From a checkpoint of a small mixture-of-experts model trained on Wikipedia.
Training: a variant of SOAP for the experts, 11051 steps.
Below are experts of layer 4 (counted from 0) of a mixture-of-experts language model. Rows are named router (the router's row for the expert), up (a neuron's input weights, with its number) and show model dimensions 0-191. Each number is 128 + 32 x the weight over its row's rms, rounded and kept within 0 to 255. Numbers have three digits each.
After each expert's rows: "mostly gets" lists some tokens that are sent to it at least half of the time. This comes from a sample of Wikipedia text that the model never trained on.

# expert 14
router:134142135130074104148113149124122085133112172154164092117083162138147088137119128126094151116098151069101147125154143168147212072152125101085139123173115091178094146149120111080158076048067098144092103194141138155154120084141093096137157150100101101159110170143169153144148106135054104099107127156138066083115157134098174138104079111122116125200080188054116125131106099124200132104110137132099117138183134107181139161163106136107117124209156129097097170115157108135151113112132098228081128144098136173133097144132082137143149132177097158082104121107135122104168174167162150105
up0:112135139119124104131136050104155114149168170126103165187112108188153103079100135138183097171089137137121141104108058142191144176096066073169144137125173126115149124095076155099165084098127169153142078119171121112137115139090142097170158135129119141141083126108120148091165190100173105105104144121149085118111117051134125174096121136055136116165201139072174167144121140139172123075153190159134138139118108100140111119157103182123104151087128106114123147093130073126119145078192144176185094127106147108154130087112089077175145126142140140169165074085141186115116082071125170124
up1:124097147086111053134098092129150089112135125107108072133133146107117117080078160113094124128194141148144146134133136080064178160124135114153170091133075140090097141118141146125115121110127110143033078111165135095101142091125128102150129121167171165125049149115143096110149178088098127101113151158086108145071105159170123106136162139137157147112133088101112114078140128202119139171096131126152124138216129107107115149161055107056165137121138138067182094174130109113192158158089103157158141157176079184150132111135167161139117129183128143178117171132123193134149153124121058061
up2:091127078120091128093133121163153070102154156142080078117127196090089121154112131085069124126143147167120132110095122096149147107122152160157144116164153138140121135127105132141157081074134090139100050155181197150160161081195124111104046076134098115117125120134101130143118114112162155119126121164095112118159185143126144106152154126130095115117098111120177137090132115122117094195136210118130136068140100184112147176107123152079158030132192109117119124172121135144168094130142135129101085143126133116149115065156120149150199122208087153086126135055166099133153167137175134063
mostly gets: "presidential ", "Polish ", "next ", "previous ", "Scottish ", "Representatives "

# expert 77
router:109056151168065106142102152129135076069172112087100168096142170135119211162194085052153137173098136110105137095102128138162152114070142109128154145127152098067108100155158157116088104124144144165140103097109165155131108133085096073119150178145088080132147152097091192154162090196202153136202129157075144156156126115127109111097159145085151143116086092055156165150081159131119094102136112107175157129103076123108151133130133088081133124109093130166115151134123137145121110184188127113121180154112141086089110088120104112103179140077117115136112137105174129134112094145138099069
up0:168105147037101166117104168104072132075111163072153106218134131065110165151129109160133116139093107139164120116084135170154076132124122140175184119158115135139170129122133145199129139171153100152145155169175132068146151127082103136097155100154082062114102095183118108136154082113104127114170100126120092144115103066102149106127159108109179132113126131155144081114215182093097138143124133085103161144090147052118122134117139134137133119146093130143138048154110165131115110110160121139138146131126145196186110153081166147143136054134097076166068165153152137161087139177099139156
up1:096146043104168158086072105115144170180083138123117116119123096140101095122122111124171154140083108103079175125167151149223125148145101139121145188107124099123134060181159093198213092141124103096145118149180110134088139117117165129107099148110187049131164111142101163150149164189170153128046153121119110106139137160068094115131080145061107112163114173094130152165128115121131069116097122118133101133144113145144090148120174143115147126111171192155201113083123084142151104100143139086143118104168155107078112120100105098138114106115171117116137045119125162146106160156103134145
up2:113110064073099141151095168127122166107157158138077123153160151095121145139122123121197113093103140149142153112129140184102115125106091147117135165149082118161147086109142111143160105053135130137112167137134128114164102104124092209205115177154090106093121134136109112139131182159080217180118132100139101176131146093117144154128097107143129091157094183129088158159116184116138087086061161137091143080097136130164125159113123109148060126090127087013142174156093154135126125126183147126119083170122121109152106104086124122157130156105155115174115140198148131147068194146183164094
mostly gets: "\n    ", "\n      ", ";", ");", "\n", "ooth"

# expert 33
router:141130164160121123192131129105096077137130143104121126170104138123119109176152160093123141112124159067102144115086163139147152122164149148103078149206097123134135178164111124115117074102096088094118113131101108209095178076097087105090158128102161089086084137136098155183046106144153141095149139159114043114118163099111108117094097141127173111127093163068038175102163149119192108155112086137126126158161165119182149108118106117095071125188145127110133105111205115177130124099127175116085151164122103153128133105156148178126170145178162136091090179072147182116126171125129115146
up0:127143108133142181179101145094071148115132129176099069154113132127107133116093087188085087090118112157139121116130142083169148064156154126102133164190159136162149111124088094114102070119164115061138119136114155167147103062086086136100088113075196162109140173100134072180130120124144168087131129167113087119154112108128121088153138146130073145171127103093117137072154130085147153086118163159016205135136127088167150105102137104112131089132139145182129135162133112135095155166129127183109090138100111130177101113093115085163173200148127199091147138126125137157115163099169072141
up1:091131071145117128135130135148142109092140182105123166121131082135087149130139152168119159106170081109173141119126145139125154147149146119062119164160144150131092133074130137174036106095153102178120163059138089099125087126100162122182082126082156104144126103192165133132095171145187117094107086177163086158113049087144128114127125093092099076102194145140116115141200151090158146103167156077168136093171161078119115162103216099164142136088077116110107110123141089154084154142154097110094091180094147147113109126097167159086157158117127117094202102125105153147117149085139100161
up2:122090096078105071094127139141185126095153089115166126133211116044089110130127158141069166096111116137107127105178076139149150186143142156145145097189097054159171152084143118135102101111115124164192119146142125098127101054171127106136127168185106134161114128141161183104165077117105153114152126110114149111117140097163120137135156151183080074146143145081122125100179117167091134081131177131062147096167154148110154156137104121123125082159167148152156120164073159100118140154147119206207175135118107163102109149139108132059111079114117165097110137101101111150080110145150116067
mostly gets: "next ", "previous ", "Street ", "February", "plan ", "beginning "

# expert 133
router:169117114115129151084108045165138136125156128135127165116103111123171103106063110152156167122105135069141157132135174162188124145079198095109122125079138137041075115161153126126119155169165234116166177090157119105149090053144139088115121129139127105112164155160143096113139136118151157117144147162179101201119127154096129096156113166144131117065129116136149119130157158127100129163129162111166102110111150085170101128097094128160170178136086083134122105147141105134165107156083143140141170101139078112079157134108133148106044066133113094159155074175143077075083102158087084155
up0:162106079122115145174086054125202188152115130151149064076127154142145160138134139137110119145165127132169111169162123168098154084094089154110078089099124116159124129165123119146152163114187098123120128101149077104131106131125150158111132179123210108128123108092115108095070045177109160130105145123120125158098123124097125096140149066119075127048165141173177142171173116154130197118120166070135153102131140131110115173124147157135184164137111165129177083118140109140106106150124138196109139100125119176188154087107127154175210111087116084162115087119153089103151049133141111134
up1:069116113156143140121110142142203153066142153170129109091153163169066172082151120163126071167111108110121164097084109174120134170117149096102112138071124124053094136093113131116154114101166122083160118086184113094105169098155133129108140138124144152143108127182067144116104117126158151150150145088134109140188129229171190149085106109099153123149165107134110137125131140078169146141100179097087149118131130119164161142055158127153109161129107061096129144188152092121179105159142064140111103123157117051176145184110166142158135085103065137111137159112106157149160183096138120171
up2:145105120119111133094127141136115141088131103117082128185134150095097113105118185105122170120084105097105101174153119077138097171138116096123100191083184142108192153151140091138148100146128141119161116135143152158182082116142105094107165179063097114155100108141131158205095066095088177184108134151039097112175142060133126099119139110176152075164097151137068167140110110135153116199125106131122139153087129108155121113087092166094091104133152125148193126143164094151189103168114153077138132178104137190131174144092148119123074178114175086108185161115163145164115103128097089092
mostly gets: "report", "ić ", "portr", "osh", "zy", "GE"

# expert 101
router:141096099135140119069139102113098092075138156094071130166116147100173114147087091198162130211122106120134161101116141156108093151116161105125152061105104143119061140179131120124181121129181180123139085157138150113177143115109135094125164185115148108137115106145121122141095065145184131161094125075146092168184098177131180153122101169130172156068149096081136116135197109154139071149128174123183168135095135087171155151140051119149135136153098149172120116111125109077172163111118140143105149157100114120149140156068122136085165101090087136070139081178064139183135080094111124132
up0:132068093086131143146160132142126137145198170117097160136105143150099083104129136088178091166177098116111118143101138162174089101086095089122170171072109122142121186070097099175074163143200129103139122173164095175100099114100141144174165104118156144159151133110099119113140130123161135096097139146179158156122153156167153176142075179146110171140146161101158086119164116207159152117158105188071121141086138178127131136158086154083121119064122143106110150092077121118160109159124181117117134086100083077090142053143122098164146138139127131131119066128066112169096201101092144131
up1:105101133115130149114172126129102199116176082145153098107081101108107143069135138143168071071092113132131134140142140118081197130146109127104157125104168148127097176082137079059128114066113173210125151179162218124139106110093089124156143127098102168105100162107112151128086100153086155089184140094050101164095107123110159092138141141152111107093143106161134182176112095164125108080132155127097150105131106151112155109113085156062140141109103220158056161164119078128121139133136113135163090137161103099074116121129139144126148152158098189085131105094123134154175135193158138106
up2:116135115053115136079149110114125073116141226092163094114117122110114136106114101136109155112110081136077149102090115106160134146106149157088184084137080181141096147106089118115138117125104177134147189163071075114096139080182151154123155083109135099185105150159126146126144141162155167171161206155136115114123117153106137049092125140130068158147149105137124113150148077174137152101148075132148123130075087128070123116167070112156048108101147118125152148100106131135113100177157134180162129129172138131147163089108123098186122099200142192097141142118159035145136087152123115097
mostly gets: "ican", "jar", "osh", "Moh", "Sant", "zy"

# expert 111
router:194116121131169166143118101098128149107137105164165123121074155144116148162146078137185137127120165167168167107131121150107124099144132112183122184173106158106096129130151067128092077067096119160078141087138145167166135110074190186113056164164113069101114147185183134070138118168203090097144102148140137164172137143126143075155086112097175134077126117174088115152117134123122120093163146130126154129063118114159119149123108102177191148176110075129130096131104197115095132127079091164162120118138127167094088078163081150064112129111133060115170085142113136126093095146157121139
up0:073142106158166146127199095129100099063115176135185094111142159146135176086095170090143118144117127098105124110177090099082122082226113097169112119126065146162154145127120134116121152111138129173137076114143092115091149114112187157183164127164081137158152146106117074114169144157056100148117095103096108150134096142096086109154084110114163110107073095193184088158185115114207163107111086111114196126161125155128160172131134159176151111119084112159148173108136088130110170162094120147122086091135180117114145074158114118079086178122172133146112177148119093118149106111156122146
up1:122154059122102167121102152110106108162132095111116142124146173126121137086118095065070179122169164149154095153075141166103052115094093144120135093139106099102123112119133110140160104129150121143152099144181173127168132137128166143133139112136115065126118146150113113167121097092147129148209098176139209164180115145139217094151119092140050112114153130082125097149158084185129124105118178144182175109063116108117132069163095156138065140145144171150168094102126143170141061144163090156146159141144160147129167090089052087095117115177115126113116115109128104144142213163111088132
up2:122172116130122092113111073109108188102136118187165081118120129108130127141163133155060120149101132138085171186083205140120158168170154164120130143106108093108157105055181160171138108089159053143117111077172142139148122100107156217140148106107146152172121143173114142101104106175110125179147111074099140182113160103188142178121148090140135113089145088154118092135159152128148146122091106122104107115103122166168085117122089138155135104134104053115179150140090141165125144081124067196128200117150160158111112089101127086124121105134183160117164143086110087128108158065181086136
mostly gets: "Lam", "emb", "Sav", "tradi", "ep", "Ay"

# expert 184
router:131119117111164121179083153118158098133190104122170126145155100096144088200136171120050182107088169097091133077091140090171134063193123139110139120155156110149138130119156163094109097112165059136110075129140110140093118145070110160112136131166113144125126096110111168192142149155151149131148108120138196089090094098123121185108076113146113137153145136167127140072098094105084125056073096140167110132171086085131134119075106132161137134108184161150099132113091160158087160124125164137123166162219101067133151171168146107141171148139094068155106171080192112122121154148130117104
up1:161149102039143112065111164138111169116137185142146166206089119164073166156131171124086143088119154065132158096113128056093127115181189111181085107095134194078140109080124092149097116097070141126114164120177155098112167119081090116125111155118135161151125128111117120111101199160184118177118141129139144101101189151123132175133090072169136136163126128114116188104107113074186157127115159125169142138117104154173091087105130144112160087135152129184157160136130133154109136076117123183086149136147154117119102098137170125143062110160156167123111100142099166105194082092145110105
up2:085147184129147093181151148089117119137122127178109085164123143153102175116092129156106142117123151151167145094072074108177117123124091121148139153125171147148167157141086188062100143126152128130212104144116192169112126083130105151144149118118142141137084156087160131203089107138150123115206172040172153053142129152100153051203110150140131121098099135186145134080164124140101163147108142118082077137171170152090109074103156116142186127131057112113092142111107132123082103159117113086109120179120075092175085114134122106143103122135132105127086152181129127141145121133104099078
up3:140137127118149137084137163114111134124140136076117159137090100115092171116073107124136189199100128148148140061133122150072103086124121122137069136148164157118132142103136125121116137162102165124164151108183143085100099089097159145159115122082107082140161120121066149191151152115154081154138171155151094139203092143135124157138150174138121124163175119112182170092150076086141141191153083075098156147067085040152076108141121103138174107078081197146162130164157126118106124143143140158192137087108088144135151065172076150100097101139159172158076149140148194176161133129118123116
mostly gets: "His ", "(\"", "“", "(", "Their "

# expert 144
router:171122112092154171154128109134159142073147138120099110117147130100119096140116059151129106119068123139152137153116146152152153093141155111111075110135164095082091108121167096106147062158183155114111130101150083118114153093120179126106135158182157105115142178096131085080052124106175156125148136155158201177102131155126126139176083083143162164080168083186148160131207153106133069097092161073131105114086114093172065135097185120146175137177094118136126073109172174081163082099068130138129157125164084161108134083151125136121145132123117131156088188076130162139134099180163171147
up0:089120155169125133095130127081162152125147138137027124110115094113133078141150104144092134155126100168133109171140112107110169085201112119148111132184174141104139095138099161137094136142189149122108178124167142087077175102116176178180140138118139097182150132087133092096115183133188142129119111211085122132079160126107129085127153104196113130179134115114098133110123158104133133153141126084116138117060072114083144121097161097076133201125103122099118175174142056137119066150126117112111088099170089122162069106124197176121076124139163168132147088111158150050129150113162121117
up1:115159094133144088172101096156142154122178114138079087196161176163125128111087085142102112096021126098115082116114156116146129156159105159101104134066127081148118106155119125127140046093159101157162126121187073079076162116156165106098101132122105131153110140082099180109056114109152148161109171115122118129116144138122196117131157149104075155146162120116171122143178119131153125125152122123102131127088121149060131196128162124132167146163100132151104108101102084128129149203112103118086129090149101140167175139095061101214189115129104134146113158053129110153162187152110145167
up2:126126086178109134145127099116166110180169075121074174151112067082114212075177138131118165102084106118098158152139106121154156142136099091161102119115125177087108121136104163119143152110135073122165094118094146103094138129124141152098092141140108128091133143150086124096089144164113146137141092136098109126118102172134155124132106088123151159083200150117162091103127155103145194092162152163198233110176121105094150199060132139124132123169187136180107036126094151133119059119087086110145144111164064106137132150134158119132109131139129118149126093184140150102138111086130176205
mostly gets: "idae", "ists", "beet", "ism", "ie", "mond"